Below are experts of layer 6 (counted from 0) of a mixture-of-experts language model. Rows are named router (the router's row for the expert), down (a neuron's output weights, with its number) and show model dimensions 0-95. Each number is 200 + 40 x the weight over its row's rms, rounded and kept within 0 to 999.
After each expert's rows: "comes before" lists some tokens at least twice as common just after its tokens as in all text. This comes from a sample of Wikipedia text that the model never trained on. Tokens count by the router's weight.

# expert 92
router,207,171,214,161,187,242,271,185,206,193,144,219,239,285,219,177,227,240,187,181,139,246,225,176,167,208,223,145,224,240,194,178,222,241,127,149,198,199,290,236,232,162,268,237,168,208,199,180,168,231,221,241,186,231,163,155,260,223,149,219,152,283,216,132,126,250,287,150,180,238,142,233,234,168,155,125,198,255,186,191,177,192,227,165,169,157,238,161,228,235,204,144,208,162,159,191
down0,204,204,244,102,237,212,270,176,191,138,137,208,123,246,171,218,273,251,210,241,207,197,195,189,262,198,195,205,100,129,178,189,221,220,209,192,227,248,212,174,195,202,199,183,276,146,163,226,255,214,183,196,219,166,269,222,146,151,111,224,246,181,243,252,164,129,198,179,222,196,172,223,199,158,206,202,232,184,248,186,168,262,211,238,256,147,227,151,184,276,143,198,230,180,169,190
comes before: ".", "k", "ton", "q", "ki", "W"

# expert 81
router,209,95,132,200,164,196,218,194,273,221,196,210,180,242,242,206,236,260,244,157,148,152,197,222,215,136,196,182,229,223,167,152,207,232,172,173,189,210,198,220,258,173,214,216,228,204,260,160,182,227,258,199,138,222,203,171,252,240,159,151,134,182,219,98,149,214,244,206,141,258,154,228,236,149,181,192,209,226,195,240,179,246,240,125,109,210,232,172,247,150,146,150,193,213,141,177
down0,209,173,218,128,199,188,150,150,201,201,112,206,208,253,196,137,196,191,178,125,270,209,151,180,190,134,195,298,256,153,175,232,260,155,187,249,237,234,194,153,139,226,208,274,212,130,161,206,191,198,195,171,295,167,209,290,257,207,220,192,272,191,242,168,234,233,236,245,199,200,159,230,241,145,213,203,159,241,235,177,185,192,198,183,201,185,203,260,233,126,205,182,197,154,193,201
comes before: "s", "se", "it", "ct", "ant", "ment"

# expert 38
router,165,151,172,179,140,226,244,201,209,233,206,205,144,272,277,202,238,246,209,201,151,171,191,225,201,100,148,171,273,217,181,216,178,224,149,189,208,199,280,199,250,157,263,254,222,220,251,148,140,266,269,212,155,237,161,184,177,239,183,211,175,201,228,128,149,194,209,187,164,255,137,220,230,137,220,186,202,219,191,174,197,270,169,108,164,161,268,159,217,205,159,180,190,187,177,194
down4,232,225,203,169,220,127,215,215,197,191,251,205,199,176,189,197,181,191,101,215,171,196,182,212,198,277,112,279,219,186,207,186,205,274,172,195,183,204,183,195,186,217,244,250,292,222,189,266,213,184,292,243,262,222,165,169,197,123,185,196,198,244,185,121,198,96,223,206,174,189,280,175,247,135,171,221,180,207,255,132,194,180,193,206,269,169,203,183,249,129,189,195,202,216,173,158
comes before: "ed", "g", "ing", "d", "ular", "ly"

# expert 96
router,194,148,208,184,173,224,209,174,278,168,159,160,248,252,263,205,226,255,176,161,129,230,211,184,184,174,203,166,255,238,174,151,145,240,193,159,213,199,224,206,276,163,226,193,166,234,238,180,170,242,245,240,178,196,151,168,228,276,176,196,104,222,210,192,162,210,279,223,119,244,159,279,228,183,175,116,163,259,160,211,168,235,220,196,196,162,274,149,256,201,199,161,210,184,149,167
down0,216,277,163,203,215,186,183,214,227,157,214,203,225,227,208,120,223,185,187,266,234,179,198,200,194,245,190,191,151,158,257,267,167,207,231,178,216,193,148,214,280,115,153,209,175,200,216,191,220,131,189,234,224,218,208,169,273,174,272,204,187,217,109,201,166,195,176,159,148,178,229,244,250,65,238,186,198,203,276,198,197,161,210,150,180,177,175,169,193,317,201,197,253,195,195,241
comes before: ",", ".", " of", " and", "ion", " in"

# expert 46
router,155,184,171,155,153,211,218,168,227,237,133,210,170,266,296,205,263,255,185,134,146,192,122,196,199,153,162,209,204,222,205,226,217,215,154,188,226,182,214,258,257,179,264,225,205,230,227,171,183,242,202,177,193,294,197,187,207,210,103,152,160,190,226,209,145,201,253,199,144,228,176,213,245,143,161,159,192,280,154,223,126,256,222,136,181,200,274,141,214,192,215,160,196,190,172,186
down3,184,202,138,274,211,149,202,255,221,217,115,208,210,113,243,212,131,262,185,200,214,172,212,192,169,252,130,168,238,207,277,206,153,193,246,247,230,194,231,225,216,215,167,190,222,145,243,197,195,180,195,213,273,134,163,172,203,221,151,158,195,213,244,174,135,212,260,150,221,212,196,194,221,173,170,234,210,119,204,201,238,203,169,274,236,155,174,170,184,256,165,142,283,217,172,286
comes before: "-", "\n", "|", "Personal", "19", "20"

# expert 148
router,210,170,153,203,146,224,211,170,213,173,165,171,212,203,225,180,242,239,170,179,193,192,188,211,216,151,182,135,238,209,170,214,165,268,215,180,236,195,230,235,235,169,250,246,224,264,242,160,138,233,218,236,178,211,150,144,217,196,176,198,144,234,254,104,158,236,280,156,153,264,100,277,309,205,177,179,217,214,184,211,117,242,245,159,169,182,218,165,244,225,159,181,153,201,183,150
down0,168,262,149,154,172,166,148,122,208,198,183,198,192,72,212,273,209,194,195,198,203,217,218,182,175,241,194,244,151,174,141,195,183,267,201,200,202,133,219,126,116,218,210,236,270,233,197,216,147,155,175,182,231,232,196,286,222,179,253,186,227,200,169,217,167,243,226,254,208,200,224,204,214,257,219,225,241,201,77,234,198,174,203,252,173,129,231,204,245,200,173,209,257,216,235,214
comes before: " the", " a", " ", " an", " his", " their"

# expert 183
router,233,156,193,168,112,228,233,142,207,209,151,193,170,264,261,166,235,227,126,198,121,242,190,222,202,196,135,175,224,238,193,186,197,255,144,184,238,231,209,232,214,163,222,260,151,215,182,156,140,237,236,296,150,230,182,185,244,264,179,165,157,186,220,145,189,228,230,194,152,220,216,217,264,159,198,155,216,241,201,235,163,248,195,122,158,236,266,144,271,193,141,178,213,208,180,158
down0,156,184,201,245,155,213,184,229,195,130,128,264,210,200,217,229,208,177,171,199,129,228,252,108,224,186,189,169,209,185,197,202,157,197,212,223,203,273,185,190,224,270,181,261,135,173,200,175,158,198,209,169,163,224,170,226,162,188,200,235,197,227,137,154,257,180,159,206,184,211,243,108,177,234,221,147,321,188,271,293,188,197,240,180,241,248,195,219,184,196,299,170,237,200,149,208
comes before: "s", "com", "e", "act", "ad", "app"

# expert 78
router,218,150,172,173,159,264,223,160,183,169,158,156,217,239,220,180,258,250,124,153,125,225,206,157,207,193,152,144,291,260,212,187,146,288,199,184,232,207,219,196,249,156,294,229,163,246,192,173,194,239,240,227,169,202,188,178,214,256,172,187,186,240,274,183,191,240,251,159,193,271,151,270,236,203,202,174,176,210,205,197,182,202,206,166,140,175,249,125,232,236,178,144,163,231,181,149
down0,243,220,216,238,185,274,188,168,180,228,260,104,178,151,200,100,163,203,196,180,258,179,220,171,192,268,269,193,198,198,178,202,172,214,194,184,198,200,217,207,201,204,145,167,259,211,222,200,160,189,105,225,237,158,173,211,209,204,217,208,191,223,271,189,208,199,226,196,156,177,166,236,185,305,195,218,163,240,254,318,184,200,198,236,185,74,198,192,252,155,198,216,119,192,172,214
comes before: " to", " a", " that", " in", " the", "."

# expert 136
router,241,153,218,175,128,256,242,154,232,176,156,221,224,218,205,210,212,236,195,119,123,230,233,177,201,187,176,144,249,266,139,181,180,241,203,152,229,249,217,221,223,138,239,205,187,255,196,178,151,220,251,245,192,201,184,157,255,271,162,201,155,253,200,193,198,254,264,160,173,242,155,252,235,198,154,118,142,224,158,226,134,268,204,162,186,179,250,122,198,182,210,170,208,173,140,174
down0,199,169,207,191,218,211,301,215,300,221,222,225,188,196,202,200,204,198,202,186,149,176,199,198,205,205,200,190,190,210,293,218,133,164,162,175,243,196,190,135,120,217,120,132,171,138,231,240,169,217,212,197,229,90,231,211,204,196,195,193,209,253,218,179,137,247,189,263,127,193,232,326,142,224,184,160,224,193,288,181,221,171,201,211,201,209,211,155,150,214,243,201,207,172,252,213
comes before: ",", " of", ".", " and", ":", " |"

# expert 144
router,185,154,186,174,156,237,267,178,236,201,160,139,242,240,242,154,169,248,183,138,141,239,198,231,228,161,152,182,191,183,165,143,209,242,143,194,251,193,266,179,243,199,263,245,180,217,283,142,165,251,243,242,182,316,201,203,252,227,153,208,149,211,253,192,170,263,211,179,187,236,146,229,209,115,176,155,234,218,165,178,131,201,224,166,169,234,242,138,240,203,180,183,174,205,209,197
down0,188,212,217,221,164,198,258,195,220,244,128,232,199,207,206,211,199,202,220,184,179,159,190,195,195,227,173,280,202,169,135,219,239,203,232,248,154,148,216,110,207,227,182,129,226,205,204,169,200,168,216,274,127,131,192,221,225,271,196,159,264,217,204,255,212,163,206,196,328,204,213,150,163,146,200,202,177,247,159,196,111,217,198,211,113,220,200,232,224,309,180,253,166,170,203,187
comes before: "\n", " ", "---|---|---|---|", " 1", " list", " P"

# expert 80
router,179,158,184,192,103,261,215,155,228,227,149,251,228,211,239,154,224,247,189,184,195,191,177,185,175,183,127,147,267,267,167,168,149,275,193,181,169,220,264,238,217,163,254,265,164,237,195,155,151,243,270,239,195,251,181,186,242,206,126,162,204,247,222,196,160,252,234,152,197,221,153,246,229,149,186,181,214,197,140,186,147,212,237,142,197,183,223,161,258,205,148,140,188,209,144,154
down0,169,196,193,250,176,120,140,196,171,192,236,154,249,224,275,198,221,239,148,235,195,173,242,244,184,191,287,182,141,114,197,256,186,194,254,199,285,197,200,241,165,222,180,234,174,199,92,203,209,210,231,231,232,120,180,187,217,114,181,261,144,268,202,252,254,215,294,183,230,197,203,170,235,202,172,197,128,202,203,177,181,188,204,152,192,231,207,185,151,183,159,217,181,249,191,219
comes before: "s", " in", " the", ".", " medal", "ed"

# expert 135
router,174,142,155,175,184,208,189,103,259,204,154,190,205,252,237,203,184,209,234,133,188,213,161,195,168,180,202,163,215,257,162,174,157,223,161,226,207,187,226,269,239,116,241,207,194,248,264,191,209,210,283,223,227,203,212,141,199,239,159,118,182,228,237,217,226,260,219,133,126,242,122,226,274,138,174,149,190,253,173,235,154,230,252,160,171,190,217,159,243,204,174,172,211,241,149,182
down0,215,183,213,316,194,240,202,194,188,167,240,223,269,160,225,183,207,226,140,192,201,191,185,285,246,238,182,186,141,209,211,243,208,240,185,150,134,188,160,234,225,197,116,164,202,228,183,94,289,197,193,137,169,274,203,199,195,221,196,197,151,186,214,193,255,282,195,196,142,148,290,198,210,191,188,174,202,244,230,165,173,238,200,246,172,143,179,201,112,229,201,215,165,234,208,158
comes before: "s", "ic", "ed", " by", "ing", " in"

# expert 84
router,202,189,204,236,183,268,243,169,211,247,204,178,215,245,184,146,171,221,227,111,170,212,214,175,191,188,175,148,288,220,191,214,185,191,117,169,218,188,235,179,245,140,242,230,158,243,264,189,174,178,244,260,152,212,184,163,242,217,64,212,157,207,217,190,137,272,215,130,184,224,159,189,215,170,177,179,214,270,121,225,196,234,264,120,181,245,248,197,206,219,192,152,193,193,157,208
down0,207,194,198,196,246,233,189,261,200,180,185,195,201,196,235,221,203,172,74,178,165,161,208,227,161,213,111,201,217,169,231,165,217,255,250,205,174,221,117,187,303,234,145,187,187,225,165,148,199,239,230,200,232,147,193,188,205,173,243,172,239,200,196,204,278,195,172,150,167,207,177,208,296,200,124,181,208,189,237,241,286,193,165,106,265,190,176,211,190,228,219,155,200,286,182,243
comes before: " |", "00", " (", "y", "n", "50"

# expert 171
router,161,174,162,183,188,221,220,141,218,258,146,171,207,262,285,207,227,273,187,185,136,196,142,236,147,137,162,221,255,193,187,222,206,253,167,162,278,200,199,183,196,192,237,287,206,237,202,186,162,236,204,228,138,247,153,170,252,242,150,165,150,194,257,127,151,189,227,168,178,249,172,280,217,143,195,208,231,236,183,169,150,260,214,117,174,212,188,186,216,160,207,155,160,251,218,192
down0,174,166,92,223,198,198,203,184,187,216,226,163,223,212,231,179,232,190,195,180,142,225,217,189,321,163,247,198,190,179,279,160,169,162,200,296,197,226,160,210,204,192,204,139,191,202,226,308,180,199,213,210,232,132,186,207,205,240,174,156,208,123,136,159,138,218,232,172,195,190,207,235,244,175,239,219,182,121,282,256,205,138,212,200,219,256,221,203,299,214,175,161,210,175,177,201
comes before: " ", "-", "•", "Species", "†", "After"

# expert 115
router,154,192,125,158,163,197,243,201,179,253,165,154,187,237,196,199,241,246,215,116,160,198,162,254,188,168,163,185,233,236,199,174,200,212,204,184,210,227,205,223,257,189,253,209,168,281,252,190,212,189,228,289,165,291,171,200,275,221,141,180,145,205,190,179,202,265,243,185,141,238,148,286,245,143,185,163,183,225,163,217,116,199,209,143,123,211,235,146,245,196,187,183,176,222,209,142
down0,132,214,147,190,161,156,202,282,149,183,232,196,205,197,195,169,239,234,280,235,169,225,183,170,129,170,172,237,207,208,214,208,183,182,263,204,220,270,121,176,157,160,176,212,172,274,154,201,191,172,145,200,230,209,215,251,215,103,203,219,257,264,222,228,301,127,187,202,259,234,233,205,268,207,196,165,205,178,190,244,236,227,200,150,150,197,201,117,201,206,237,202,113,195,223,203
comes before: " \"", "\n", "D", "See", "B", "P"

# expert 82
router,184,122,179,174,118,279,259,182,221,201,185,188,196,245,242,185,233,228,202,139,185,172,194,228,188,106,162,145,242,220,231,151,190,225,178,140,198,197,244,215,239,114,189,227,221,242,214,149,137,203,254,234,162,237,222,145,234,239,107,205,154,202,243,162,144,231,231,162,162,232,166,235,220,197,153,183,181,218,148,275,156,223,223,147,201,258,170,189,246,159,166,134,194,201,160,219
down0,182,215,261,157,165,211,180,157,186,255,248,225,146,245,184,215,211,319,194,168,174,276,169,189,48,247,186,203,194,191,188,167,243,258,215,209,213,176,236,198,137,194,197,208,188,157,216,288,209,216,207,182,251,154,204,199,168,206,184,151,118,174,211,184,208,228,201,203,79,216,205,243,226,282,159,171,181,208,227,188,230,194,219,204,285,188,190,212,197,206,172,153,198,166,211,242
comes before: "s", "ger", "ue", "th", "ing", "ni"